From a checkpoint of a small mixture-of-experts model trained on Wikipedia: 32 experts in each of 9 layers, 5217 steps.
Below are experts of layer 3 (counted from 0) of a mixture-of-experts language model. Rows are named router (the router's row for the expert), up (a neuron's input weights, with its number), down (a neuron's output weights, with its number) and show model dimensions 192-255. Each number is 500 + 25 x the weight over its row's rms, rounded and kept within 0 to 999. Numbers have three digits each.
After each expert's rows: "mostly gets" lists some tokens that are sent to it at least half of the time. This comes from a sample of Wikipedia text that the model never trained on.

# expert 4
router:525557495512502520531494483511475510503521558519523523510522472507535508506507485477496472496480479489518496489495513505485531466484506462567499531525457498502521483492488460556504535547477501
up0:511589499535496482493561471479556477487508558556516518524507485502460489468520492539463519513485527503522510426444480497500520487494439469510474500504515492449508494479490521512499419528466473
down0:489433500466486519509570495554493530484525523434479521513505475495489501519494486578474488527548514523508479526460498491518523482482460560504496464499515456522494475478565513471465472472515514
up1:451548551477514496522464493493512520500462499521553510489493506504506480508488478490486476531503557511480472497519468509466534545498460484503486490491469523478504493475453525483532523484493464
down1:501526483532466546476516514473502469519480549523558498492515499499507506488488490445569519471494484478515496509504497456486498521530521452481540578508475512493514517505492537510506501516532515
up2:507478488490474495503463497503524531471480519506506448483501497504499508471503491494493501516508498503523512516529506514522493472507493493504465527514515548500489503519476464501487533500552452
down2:543469469502482464483482553464518504487474510520475498489483507492472463583469529501469516499535545486479482524486499548518497494517502510446516480467492474495555503516519538549486529500533532
up3:530502476499487489408510498527507463508488542534528475466516461476503480454521506529518529476517496517498490507512525533497591499486503482493522551511514468474552502481513503526522472513469508
down3:487524465501527499467468472497519505479499455529545468504544539524463507524487494485515491434506486522515469508490555492504520508547522532449537494501467530494530460502492502566493512506476535
up4:443513499499526465510499493535527526527492509510522449484501513478511507549483492514512504512536477470553509525520479535491492473457522485489495499479534456491528595507508496492530515513503527
down4:527502527446482497471514495532493451509515505492453485514488510529496537469523510488508478501493505560509485487510477523457486486544486469472499483497532494483494507507499518507528466513534513
up5:517541481515512475502514552450471482497473539497534503517470500480509496477516500487512486497502509533545495492519505506476546514455455514479463555485509485462533487536546467493530519475456524
down5:442456475492532469502534522506486473512527507547478508500483522543477479467508452525508524479498474493528526507484526526478525500512521500508495466489523486543506524485479508508480545524495512
up6:484500527519535505502468508498465505552476507503536459537521480473573516511484486503513480464533495496487504527495512470500505535502473497539485493526491528530503491493506504536485506502485529
down6:534525516503475495485486488485544531496534519524509510476531472501512512490505520522535495546549536506505494526500493514476526486500477476502498519487508473526513485507552516510516515472524569
up7:483462487509497450449534519502503509477489513524513512497515497493548503559477476504521507492528537485549446474469476470506479494511483503426462504514497463543516491493540518529512508518489485
down7:522485518530458493531524491466491488481482528466474446539525485457489511509516487464573493488558481503476499475491487483511484509482575464509468528491506480485485495501519484535507510483512488
up8:504471590527564526493524495518504461521486518447504460535463519499512550515528519494487514525531510482497496468494491478519456499507498489504476526507487478549462521477495501508487526554531514
down8:506495507501504479466527477563516543557499453468493511478528506519520508475465466526490519489529472526539528476487514515485491554510500493509468529467491514512511502482493431495484508504496483
up9:478520522483490453486511520489560554532448501464488483457520477496495493486472497502494546517462486480493490490498487506494509480511510483507511500496493511490535504507483498481510473524475485
down9:484481512486461497527538507500470513468496436521497489487530508488488440489469484467503501441482489444498506486504488561517504531503496503506520515462498474459491494525475515497535526514494485
up10:548496507464501556508453475545474485498538564496483503445480536465536477547469513471485488499531500498417535552498459493489474503502492527496548485504533485546469486485498448488487513490529501
down10:472475491514518540479518526445496486515501535489519542497492533492476517504523496535553508517523452473498500543518462545531504520484499451492479489519502492491520481492486499539485521523489502
up11:508474479488463505478546451509535511480476490501524482463486473544497458489509468531485516443486504510550525472526514473492529479498514541464439487472477473478512467513463483517509508539481520
down11:463464507443496486491527502480505468537466493458468510501513471523518512519446512521471496461485512548496504515528485535508540481507471519527513454469467496494532514510562470544466550506515511
up12:562504452496491529499542497526527486486537461529492522522533479455525479478494503512527488467497505495481492518470530537485503498528518436517476553486506494545534494501460478460454506474486505
down12:467540477491515499456447488489495490510488557495494512508535450547495503510468485479510485454499515487513497502509509458522501548524478484518506465483523529544493503485508472492519470514457478
up13:549543524486507530543498491499496497458491531478467490479501484497536481527497513494517509475478471527539504468478492520535496509466530465546505548527528516496475499483498512498465472503494527
down13:513502472479462505519511484552493507521495487509462474570500545535506533545511502502451478483485554515492497511466513526546529542514501555431504488508507504512459498471471502514495488491518474
up14:455493527480486500484513498490510519537471537511532486491509509504505548455502499497496527504513503470497483579498503514517492520542476508488531529488479504511485485484503538515492515478485531
down14:568489538496496471512505526534542514467557456528487505486478476475503525491512510470540506545484497520498496501518497498533514444517515519534504476468506521530501429517492494505551521482479472
up15:464470494499463490545530499481502508492482530547495525511525482480516494467522501488469472487536508441493459500468515508516500469484448549494484522513494489529529463484503494540555475541464492
down15:549522523505463451530486501555448479522512490533525486470487501478508501524487487487491536513542461469464519476476508480482502508496504535456465477490527474490525519516476491515469497466483501
mostly gets: " March", " September", " January", " August", " February", " May"

# expert 1
router:501512495552533528472443468483507471478493519484490501473475521517520490534496475541511523485520462495535484500547507499487482475509522477512489497532497528474475536495456508509536505490508485
up0:539500474455492488506510494543479480465491507487498527502477494515536492525500512495454486527515513466509544486546505521503504491485551474493488509524521559490518500507536426513475471536494497
down0:523514528484495472495483482454498546506501488488526488498508474532514518487493532464512490518504470493515466522528506579507499463508510525475516544486507474468526507499517493511511444526507513
up1:490511496497481458496461473508486510535508492500456527460539515468517529521524500509468478499487463500537468503530501477517504546523514459507466506510464495502483512510489508493520474493511518
down1:501495486519463504508506506516507502489503485460489514509503457485527511527523507455526514441479468502506524470487503485534521509524502529526539522467547503482510513478516528485524544487470495
up2:524483516549511504516482498427493516504477505460485469506522508499551531461498459530482487518449513502491528475462512515510488500466516502510476500508492504502503514483462531521505507489471511
down2:507488523530521508491478533506492543481495485503522509520488472535472513489487532517535482467493532471522514509491498508530458507497489519474517528516508502513461452508525520542490466521489494
up3:457479491519482461477499486469513448505497540559462512474470514504508517509488491526497515496505482548495471496520486466469498431521493492494521535525549467464467476495482477529495511484514528
down3:525497517472525478491500497522491560525507476478510517497545522482486504470477454463473509478509463499464509527483484505536503506484524533506524511545497520495440509543477486495515469521527510
up4:470509477470466481477496515476520465489505505456503533546517508480488491510496509510509526499560485461556510467499516453463521474523524490508495495519517499516508484505471474477516543496508477
down4:496510481517495493511447504501481501494493486492453499530471425486490508490556474464496462509501467466498448476492489563486487495464425540481508529449467531515504500494548465476523492486495512
up5:541498484541480503481503522532541498482447552507492469533503476498491512485526520507463515527512537531525500476529511498499489472488459492494529454478521486512478514501499477488509487486456482
down5:533475513537514501511497483460480465506477498481533501545497519477498509469472505502498509494516505483452526499510476484512505484502516479468501515548513488514496510540477503520511506507504503
up6:504510510537449525497518478531526517474476480515507489458470492523469468461469498486508511545520495455467510507512499549523462520537443533523552500501526486496463511496478512458534486490535486
down6:487472456533504458469531510554465508487486504490506521519494493497475499531513534495505502525475482488477543500487513515470468521487508544503516454492534517522496487490523494465518501509546473
up7:494531497458521471475444465505493522478477483514483479460517505492497483524481500525509505492522502518524516467515460517488481465492498484496504489543482534522506524482487511529492530475538514
down7:546510543531524498506490469504500517485508510497503468485492516496515521457488497477504499533440511489467453470526456470514501503445526456475575525501498502458515531459509461485509512496510490
up8:472469527508492506456505517485478487524511471424507500562458526474554477501498476497463532535505509530479500501514522512481529528485542495506548478487502478495485502469516490511481505506501493
down8:526486448480478511530518499456532493459492505467458501522511518505457503469510484498520511503521518529518542506494472467477483499529530485505486508515547477537513510481521525549494522520521519
up9:480514497521485481511514530517505485527464456477535472455469492520486521459456485474495538513544486524483481513502457501464520489511481525491511515504501494502498488472512530534484553499464499
down9:487518467481505488501501502530513480508521508513501495520528501490484501503493485443492478469522534473500514466509491509482506524484515476483505521534513432485521527542513532508512553498508550
up10:455499501496482490511514462533492516449541507462533499517528453528467518556565522450533509442550531493509515527486518511505508480491468457493532533494518520520534486475429439535482514457526515
down10:512488507487540491477473490511483523502502501506509499482507478484518458525489503528528507469494481515504490512544499466495466530475477510485518574529508517463499539540510537454549533522454477
up11:497467525461487522507507417483537492479450523473532492515518449519443454501514508493530508473542481507518499482537504476490502461478544488542523507510493466448524523518449512552486505498455494
down11:490502486493440513474478526516512527527499512497476513487559490503513463485483510497502452533494498502500498469481497538481494537500524484489485447530503512511475493552488500496497490518496480
up12:464473540500510494502500558476480525485508475529508525456459433508490463515456517467496422468531474476480494497491497511475523510549494508504492496492512515506471506509477532468531533499512498
down12:481493476519523512491539526466492498532505532501512502464494467508508478509507542474520493495480526484531524500495506498528482493440499500527501519471517507529516503498471468526482535527502477
up13:496475503514484497508487526475490489498517498502493488442540512501500512495483463443516515454490507538488483520507523489480516527451472534469542460455486469509518500515492505501544505477453496
down13:509506495499496513463461486509530552539468485526474537495483500521527519496528492539517506507503471524533493504532504473486489494489485482481455508527485455482484569480523506517499528512520524
up14:452475533494563491536522537547529496471501505530519477502511497467480504475473450534492494516483494518454507467478493482475528485493461477503497538463483517478506490507483492481542514451478516
down14:489470525500506504509498478481504455548442491508505525496505449515509491485550466522488491509407535536534475469524518495534543495553473477477490501512495485524521488529480535503501499492531516
up15:452498539487458515477508518509478489487455537505478485530466484460480525500496531540504506474521535460499503495518516505520488467503493535482532463524524484494471532515522490480519428497514495
down15:522494491509480471573516496544535544506477508534471511493513443482526520492455521513484481522477571496492497475500488444545514500495472504499481459584498481481486521483492516486452534455516473
mostly gets: " —;", " |", " Don", " Pat", " Ben", " Phylum"

# expert 2
router:505467482474529482498461519548487509531487484475525466543550489547513505498488513522472476457503477459545494484495503493506524555489452522529521551467489486469522502504502487504503507474541497
up0:521516513476462487529508487452489450418513480534493491538497466490511532528497496463505495505537507493506489510481513544477513507477493487488541516487509504482479495475470510488463481536520484
down0:474516504455476545493477487471531446494485503491505523521509482540489496507483474481496534502490476536470508514526508500471507494497460536541525476487507495500517448479524478538456535506498494
up1:450465485485525519475510500507505523493537479504459481509485483518485462502484515519492519482487516541505542485533509478518499512504543526492476509507504506459498495457496481531505495456531483
down1:509487466526469444513519537517501497505473510492529543523520486512506486491491519524492461464489484550474542544537512526491506473545452510500430519421500500488508494531541503543524525471501501
up2:509466493484475526489534498570472493477521507503546469523515504513479497519510507473478518469522530465487473439487479481523491543443487485496495492499493505503512488426495479507492504475502458
down2:523499478550479492476517511493451480551496516490518455506530488503506527493514502471525513512505433501514509504490511518525517506463533525498491489504542533518508473526531521557453543505469472
up3:532462507560492503480504507547484528514489476527555493501507470520526572525444505504536467464510495492460512505494502502507530476491465478485479514497461502494458531476497483482482457483468489
down3:485430455474469518496484482483532496453503486544460497482501499478474527544483522487508476518509499447485489488473511489525519475512452493516459464544521505471458526531495507510530511445456499
up4:471460534477466558550507470445465497504474478551521492488515537533492512482479466499494509475481480508584493452503504481535496486509482509496509521491520509467518497509491528517521508496480501
down4:503497516503491513485482509506498523482466489479521520479505513513511490495468489497511488501473480462526511540522519486495493480522495504476503525481502479519527458490501531463539529539490563
up5:483516511487465468492512475479507513486504518520473529510491459491503485533483517497537473497536500513518496496447535528533544517528474490482450503536519490478475472524494531488538489501484521
down5:498512467472467489485489507497516490564442492492519525491494491499520484534504460485454501499519523477516472474470474521519516536503527443535514469501526482488493473522503507503479458479498503
up6:504502475479506502514482447482516486490478559478527494531504485484534474490510477541466540460500512460508530509491479506472494543501484503505513517501469488540547539513519470504501434498504487
down6:474526498568530460481516520480521431497473466507487537537485482556472514507537515489471458508496499457499541537508488486501462487505473486510494516464488525526510481471487492557469485487480470
up7:480488494482523519529494532535498491498474494475474512511483486509511507504418509483509471510535491509544475467500518479556501495456510511503520522493519537501494474486495490527524506530527490
down7:470470500468478459528502469459466462477483493510482444461472510538468517498490480521487505486469482492489495529482505491468466516504485526462475537528508414502528505495515514528565525492516521
up8:495490522493532523492500479556513496479487496537503494504488485423525492447549511476513499549478482509492498507501447480535498496482510424533428422553492480505512487520442519487503488479476516
down8:530516480512520477505486525520488476483469500502476473537494506512499488505518468463521476510498490485462491504542504472541477555506487504497494490512526532481477480501476505509518464506527525
up9:508519498511533496505432524493510480514500509534462534528475519485522469492518492494498484505512492497523491549451512485496505478522480525491523532449460493508515461552480489521508497472526529
down9:477502533499508548501479486520520524496494473492516508512501458485498512483495488500471482489554492532500533492466469489444510535436534547501466551487488494517466463498509462473458482499533516
up10:499506508492469515448500534475535487492511538496429506526461511498518458495457577505501480511498458501529504492556536524452517513518467504484517527496481477491487505456469500477486493513501523
down10:536488499505492505486504511495478497465517502480510485527528525489485515499495480481542476511509501490488522454486484504470490513519513494501516511502471493500475503424470509489466496507530491
up11:506488497544532461542547502470498449458495469508528510487535513526472511504514524486510499494514487489436529496525469507502492498508453481505505533522506484506503501464523482481489509448481501
down11:541520516530525484505494450481515525477486495521529442485487492490499515484484519510504467480507538511458491505514465490456502482487512533510478482502475546487502495457515486482523490498493517
up12:520491511497499492505508514574468511475432517501490502537485492514522511568507499475509525471486467499549511497483504470521528469502491482482481540481474480508487495513504493485429508440517518
down12:497511495494497504514475489508468468553512504494547478491500497529478517499497556474547511513453488487497468513499547529477473493498500504514500478514498522511489509426551494530485488476543445
up13:499502490509475476492496492491502470522519484492549549508477513514556445503525501497450486533504518501488486452465471496497541507508488487490519486471445537511439508482496456471501426487506485
down13:498474524525551501515510458487498498551513462517520521523506480502462498516507461549480520530510484471480472511509506467496522480428490442493509471505506517469485554495410465484505521504483467
up14:482523515476468506474489471473487463548477527461499439517502499466503508523486557520476499507522506489505487542541515495487472502494484539513461480492515496505512483521493503501494512463505511
down14:492445501464438512531477507513495508507484531481494504490509483467497507482525461512533575500491512549509510493476508482522509507511550503493472523494507494482456547477483488515503491491437466
up15:479513488497460496517529480530489523501501520480517462487487535519493505492515473504543473490455500469535544483501492512491509504510520473486478503477492492549490535508474469512546500479503537
down15:484525485451538518497474527501490491489505514478490536462517529508468494464504559498491508450527465503520503490475573499509443537530497507538475520510509493527492493527489512511496507522486498
mostly gets: " in", "′", " January", " through", " October", " February"

# expert 24
router:500476493492495486505500500470502485470512483531479490533486518504510498496480476530537552465501502462461515517531515491525506479499536522470479425541499466526511474508513515463494496496473487
up0:458444500483523485514535480466533512491540535527533517477505489528477525398515493516526532478460518473479499471554497529537529474506503474504466530496476462529528500496490455568463451514545461
down0:515482455491502578522498473492491504541518502531538517488530538487475497481489535479491498492544476459528507496523487539511472518474544476500501490451485510478514516512522527481549497586485473
up1:489467510504550486467498496482474505495479501515480472510464471448500523527547502475500501462472488565508480451471509451520479555477484488528534506511464478462488513458477500517508468494538522
down1:532467514464549508474514491490493526498485521468497494510515516478509524517454486529490516509488474495508472478493442491511538484470508496509556502570524508518486516522486476523457477545508508
up2:523509485499519503506468518526510515472514537501495474525499504505526491487542496469494451545549532519526546469464520477554500499504536447465523447516481550530524481522503504493478528461515535
down2:547481492514509519538522468511491483499465471495480514478520483448516524503509501488529528537513501497494507509483475541544521496508482505532492460483531482481509522497550512446504440508506483
up3:485489497518568521538518485531501498483522571474500536493475502500526483486482484521479514510502501472494489481536499521487487510487529510502496574474460508518498491497468456468457511491482514
down3:512485449492487494499474541474486531499499507537523479500532540520463476469484472501471497502511507508501498535431524464523451517478520508458515504444515522521483467486494499506471536530491455
up4:521527508459476471512536524517479545516549559514514508511500535515461522504487494526522517484531525495509506504467489500469522526504531518466465471474495512527519516502434474474552485490490466
down4:503482548496496529498477508503510474489552511468491560481520504528508528518507530499501532529521521468458539492483487486467504464477508499487513475493490484476497514491508478520476467496496482
up5:494541495504560508500512448503481463530491500552516535522519507483460478548490528524500499502525458510513481489515521437478477523482483513493460505467518489517547519542455501509547487494466493
down5:507502478546514485472421486499475481461505487529520532501504553471477520526476490477523510481511484506535488496543497474479486501472497508472504452444481510483504499497489475501492513452493490
up6:495525488487481481500457514505555506541449492545541507502547434483484543501482525516487493484495540492488473489495513460552449493519518514473460508545526508557545514491507504516457488534461500
down6:547495542507458492526539512505461443490482540576543491482473484535486551492500519466505501499509519539484512524490537513468505486469494508462547495516514522481485450556553495473488480498465502
up7:493499469523549531576514498550435526537517512542509534479490497513521499421491499499479489477516493496474495494496559495514525506496491502546431553472460464482533430496482499512492494525566511
down7:496492508493514506537482488505485513509499449517482477484532485504517508523562479477467493478526516480484516517487445518472499550488471561447499483465474536484459515476463473498499519455436489
up8:512458496472548517486497501488509428486538525528536515493457552516521466491493537490508500511467510502479466510479531558509484494480499501474517507507544515483493484515532511517527507473512528
down8:514487516483496511493503451504578461497506531499456506460499508519462495506477511447491501534510522495500472510495516489520480495479524456513541491524551528493482481520486459481486501521478492
up9:483465467485453493494505469516538472458476505509517486505508478508495475473492510512511499460508516491512480498493534494524517509469480483465513491447538461523506443462490526511501552518503497
down9:451500498482521532508464509513491489482528482424503482486488494560516489528552538487509510511521517514519531492481520514527515492512490509490498531492476498519479501490528471525487503516522505
up10:493513525485505467480503511511497538489508486571483508508553495498505535491485523488467490527537548490545502498467516506475461505531476504500515478477481486492488501496480497489515494476502492
down10:478499493511474539526507527472465452507512532490519495517477497504498474467524480490550525438504517530502518502562500486486510511533446468480497504532503482535527491513513529547522498471481542
up11:522541498562545514505490509562511473494470499479474481538520515485514476470486482507503502483502487516501532535528531499507499506496514480457535501491510504482522504533531494486464464471475519
down11:519469481526497521510535475508557541538500509510517505543465546463501480486500488491517488459516477487461513478500522501479515510482525519499528506508511516474506487516465492538530495486494495
up12:512482476533488476523517526486489533533433507474517499545479482508496502455468477490513558476536518473503474512496469473559465479533521492480545481500528485512517470497480503488491489506518490
down12:530526466486476456504522527498552488516540501502495522463500476487495477534500483480501529472445503533493508481524485467495500483490513493532486498519493496486488443520513480517494519536519488
up13:485521514474485510503548479479502509520495564506492481482519481464504546506489501449533506505516517489475512492537448525509540519482479521485486498493498457502506500452521468453512508508503507
down13:481531505518490494496515489486471478480515492448479520544529499502455485534507473522477517512497493534521521498464501515490458482492534460475498503493527431521488479533499505496500533533519503
up14:476518482495497447474523528492516457510495507527464554478478456432505497510492513460482482471500503513498581494408502528549524544518477512503532531503505461420498546510491489509497485467503499
down14:477520469475529467495506550491492572530503544475519505512501440503500544518507531549477467533520533521500514504476493468483502483537509455537488474521505526501515522451512486473535494469510476
up15:502492479515522520464525486492501480473455488452454506474501474523480482497504515493515458479505524507481524508498512546547539488487509509501513518476484522467468496475513516506531529455470534
down15:469513461451483517481484507506506488503541530519500536486559491524493454522467511513505497460504507452526510539443484498519509491524515487503512492488512463488518502491500405496486482499499532
mostly gets: " b", "ge", "b", " trans", " comp", " sub"

# expert 3
router:506522519466488502477467471515515503453493546494508550496512524520507467481466482480480514487503515521517521520520486512487499457565523511496553539513488519497534518544467501478489538501491528
up0:554481503526523463484488499468483507454525504464520456491512498468526463478528526506543449509528534526541507465497476513512490517544489487504492513488515464487511455499530450486474517541463547
down0:534533491513491512492477542489505528553503503523470461478506488533504489557530494503533509523510522509479533499488515509514484477533499494473487452502484513513507475532492494490530493492496466
up1:517520517518497534499496489478549499494499501464504480520459526478563515535517528480518501533536505504477473463502489494504513519491507535499484526473482508531465460525491541490542491509496511
down1:539529511478477506527480517508564479480507484464483479521503485510565512513512505503480465482526504438483491485522546508492521500486466489470468486509528513502480505552471508481511493482541557
up2:498495506484508507489519530532515491527502502500477509475505529461490496480476440536508512495490506496447495502504513499517463449509507479493541515492518513491594494538479512546487548504519602
down2:536499530482455480483540488506472508474460520475504518541495520525468452486483486476492503530497534483509507510461501503459467453509516543470524525457497495509471496483510544555543538474509457
up3:491507503474501485502491490517440523464487497502516559456506498522490534493510487521496469525456486535491519498514498521527463521551519513504467501472486554513489490485515499482483475490504504
down3:523484482476474490533507518529527503479557477512492482501457437514474494501477486541475490500480519472477505500539498492475525465496559543498494494466505458443460496507454453500508463451506457
up4:506464458489528469513499474490465493477464516508463484509514509491494471511519528506479537493494523496510474555529512526503473507490495465505490484490524521467502490499481484482510479473519482
down4:483501481528510567548510516534503488543510505542503512471501511513500515543503502495528534487508505521528490499520501497481522509517511468448503504513511499524487480464520528524532516499524509
up5:456575495504468481483483525542482495535479479551458519452485469505475487523487483469477513541473449554489517538468508492462443496531492468489538530456516492524471480505481489452479506501455526
down5:566501504506512511467450470486488514485511494511498509491502495511505487499528458448492525529511485513482489503470504499466450520499509491522527496481491501554486518496513478522489519490481487
up6:532502502510487475504453490527482477506511532536495513511508515479504524537468498502472502486528496547467479481504478502475461492447511510510471473530510501475508464533517511487518529429520492
down6:457537505494509499465528511507530514489503524497473512492538511455489526496497476517484522530505466502476487493482465486441465484461482470495511557532493489509506516495536490498472510517513520
up7:500545493550513530482510526465507483533519533487518516507479474498494514489503500527474509505486491522502520510502461500489519523491496480527517480496529485488526501486486499501524520523471527
down7:482486505529515512479509522520507485564481499487526501489531498554518463502515502474513538507450521528507488547519450494452483503496452469469467516536505499471527483486505536516449498491452512
up8:480492507513510483496496487509536484503518531506465514487488505488487489475536501524510560468515508480466512493510495513494491491489526480490488504526532464499528454521526500497457512519529544
down8:492515525527484528466488486531517542533499510469486498508497499514496513514481472442486481519517481459511500534518517477483519514459469542544488485529449517469462499505501487459496499492443519
up9:455529517481520462468463470527536498508500520482493505488479543482535506493510491499486477517501501487510456534514500520494492513529436496528469499499487519471539483474543499505495462539515448
down9:492474513500502513524481519465514451510532524498559513505476504493528507509503515457516504498455455501501507496518478504453496481540528453479474492502481490491508490534489518506476529514467511
up10:490463494464485463559486471519527493519432524494479516464500517502480528466496521550464502528526503575495513526478516541480472521507508499427479505479471537513515474545440557470514495510517457
down10:522515455466503517544518519519504497505524519470507477492418471505498545514541432485464481535496491465466469512499494531483503473502487531485508539452507483500500470483549487549487523467519495
up11:523482474568492485445472522502526453477530550451503515493515479495482489472464503492552464494444465497478470503527503505478499518516488490484505580510514499511472515496489490488461525478520509
down11:420480513478466517484505463435517475484457447489471515490477466473487538473492489508511480510494500505478485522537544507470479520436475487469521475483492516496490458541518504476460489517522482
up12:476516504519489524524462484491475488504560499499496453501471519516514462498501483525488530496547533470488513483502529503470515491517510426494470518474516520484478467515484551472488456495503526
down12:476507490513506512494506492484459499491498453464471480475494523521501504526455522498529496478514507489497525489503518492523508529488537544486510527489479520526492478501499505484501478497477492
up13:514547522533466452513473459519470538485478551504492503485514504487499517519511497511529500509497486518501502505487469544481489535585504508489527458523561524528503440495514516495497469550472514
down13:504462454500484488499459545503499482528498498454529543464485492478490522500511507541531481481514524467483511520477488531511432551463473494485481517516501452479485496502482490506526506498487499
up14:521517537439520490541518494508523469525473473527512536483472524515523517541477514509524502509479497514435477504441533524489488492498484525444452515512515509509541475514517532476532517535520487
down14:492482503485498469489482494495508572500525476560510498501465479488514526530504470507482504516528521484489452481510556508487534552499500495525495533480497483503526515523513516500492536514513505
up15:511529466457494527573489467471477492493502510538524534504495541509476523507471474486499498494474471449487431533501504498476490458493519497480476527483494481487459491467475502501493522486484493
down15:530546482469512498494519498485535452495515488515465493522509483511501532528493521509536466467526471454506490486468512484501500520522531466484536504535556446504525501496541505480494470489470491
mostly gets: " sl", "aw", "ight", " James", " Phylum", " Angeles"

# expert 17
router:489518474502505521504457510522509520496537523490521501496502546475491448472495510484495520494518494487473516544517517519499480486520483494480530459487450538497529508514514472520503517506509506
up0:475534509500536512513533526502574470503521532518474490516518501470499482506510489501460469502546499478522468497462510465512532493508504539536501492501476496528484499518493497498467478500517536
down0:461486486473505516516519541516500479484463467514526491453485530522468502528501435511536515476494447496447494470509485526533489497512517466497512500485535518507496475486498534517520507493486477
up1:468511506554472457538475473500511488471525559452478522539477476487512502479500492494482496498524496557476457482509500508524475504531532505508484476494531503507517517496530495491503523488477531
down1:477517487509483526509490492493520495476530510464571556520524499507497468517493467484469512477495486483520492543519491528533491500511497525507497467481473502499511535509520495528542487480498534
up2:509521535545498529454471529504488524514511532504470497506516517517490509515494503521498492468453499516484495485528472462476532489501505500488501502453464498549514519539529475504502489485508460
down2:514522485474501505549506513489481462502489487534460524537485497523511477471499532488530501444519532512502496525510521515511490481495516534490463534495506517481510541521480500553507555500510457
up3:500510475520525515491463505522489499510516498506505533495529500467481484551441486456476457473528475477521525499510498506506474475572527522487542522483484504551481441453491481465501480540525475
down3:503476475486532545510474512507522504491499477494474500492473501486466506563539505537481486507551500455539488507514503493501500494514447537512482508506524504449491542502512508480491462485528532
up4:529545519529523512525489531482473507483529505478514502513488509487490510490520467527498476550504523469538483482518510443559479477455483526474481544546465482482496483497497542506505506461517475
down4:521497502503487487526498509485528505554478508519538533522502510458501506449494489540529508508476495520533480526511500544457512491518521502472464501558501531497491522525479532519472467489537528
up5:503493469567479518455460444505508458513503490468501491506518488521513483520495514475523543488499493488504525422516522502495526474483512481488526489496497499462526533457508504465464499498471492
down5:527496471479480516482550515512474487503441499535514522504471511538513520495541543544498491491548478518511464508487535503492489471531528537502495489506526440514487524457481450520556487525559493
up6:470481507552492497471504483472502492519503475526500520486487584480490484496538521479516533489499520473535492526492503468507490491523473485458502501486491508487516499507538555552502522509489489
down6:449470483517534483502510529474508505508513573507452500490460523497500490537519533474479527553503509530509459495510517505510481551497531504545486469468477479460474506517481489529536462515511467
up7:515493493568498508491492518484526482511509505436524450509499506493494455513500540513482513497558538518475540524464482507519486491507476532501559447481472467494502539538530513539497500480533505
down7:491526501506460510506482513488507460472521458496488480500545488422528515478514430576476509515501545529499463508498486499513489493529528509485481491497450419521475466498513482473520492526458460
up8:480496491498526498483484477514481541521497506471496503482464433476494509537498519515460520479524544533479501515505511498461502550518477499545513486447467490494508489513500466512484500464510538
down8:500490456508518498484496523509532534477487476510522520454535520490525453484548523520481493479490477495507532472495509540479493539503497506498527504459510501508455503568489518507434526511485551
up9:553523490515557487536498502488473492517500510472490472467461534486477501500531539498508537516488510487490525495505468492469517485521482532526500488495454471516503510490499531495511519506520534
down9:473515502498516470478455495528482511477500509437524479553559496498561517520508493438525497538476490506507512529473470521525501523534495532534476497501461497501494525478487495566529472547518536
up10:512526525519515502532522505494489519497548492498534521521506474473482530486459504480454494505503518504486477454490469486467506491504462458477512538488494590545538523515512488549507473495502507
down10:498531465497462477561514481520523501490495511490497521498471490486513475477493509477522542487481497473419511488508493480489494486541500518540457523468502483505493575495450496517507522518523442
up11:524501500467462487482512552471510560547518487541502466474490492519539510455503490462515519543519535485526529486424465528494544489522509516497487476486543498545542518492539530514548494478464521
down11:455543553520462472471443494537514542486547470514462512533491478492471478506476529482449473518477485471504458525515533541516514507528466499502489449509503529526501481481462482504519535490497506
up12:492495521539486530495481529515526484495512502451507500520500517448467535505569492499488495485496539512542496491509503510529523482524496479478485535512500486519559518486537541502470480480495544
down12:517540500536467519492466511491518531526507518494483542521537466508490539491507489498487519481493521497487510485523516514473495490519533538514520483534529466504488496542537489514515488527458509
up13:501535530504516480504483501464525505485477517522491487512466509494542514515513479499530490475486485515521495493491535497467497483497524504472504492504484465498514518503468479456552520501579534
down13:515513502531432531465514487476474489460490538517541474569478467515494546448495465488471496517479514475527500528509450480518532473517532494487524497476549482525478490554538492473513518501540490
up14:496529499517526533461462478494484453470506532474534483489476511508500541514466489514506479510472509466527473543482503548504493469529523515450479519497487490538489454515483534497500490535497493
down14:480522537478487515517490520501508510448497508550515517527544554477526515474452509511527495489479488525532512474461469505466518526466494507495543521501487508519468515465514514512457503476517453
up15:493518464473461461515520437520516525541509541491511501519525470513509520569495473487502488490514534501525497477480487516474504511567492502463484515480512526518505489472498526506491457494509497
down15:498521524443529508503534529479529461512504493463471505524517491527487497527488489512483477504497475502479511497537502501511507511498490487546458523485517473470485504502496510522484520450510510
mostly gets: " H", "h", "ph", " Ar", " Am", " R"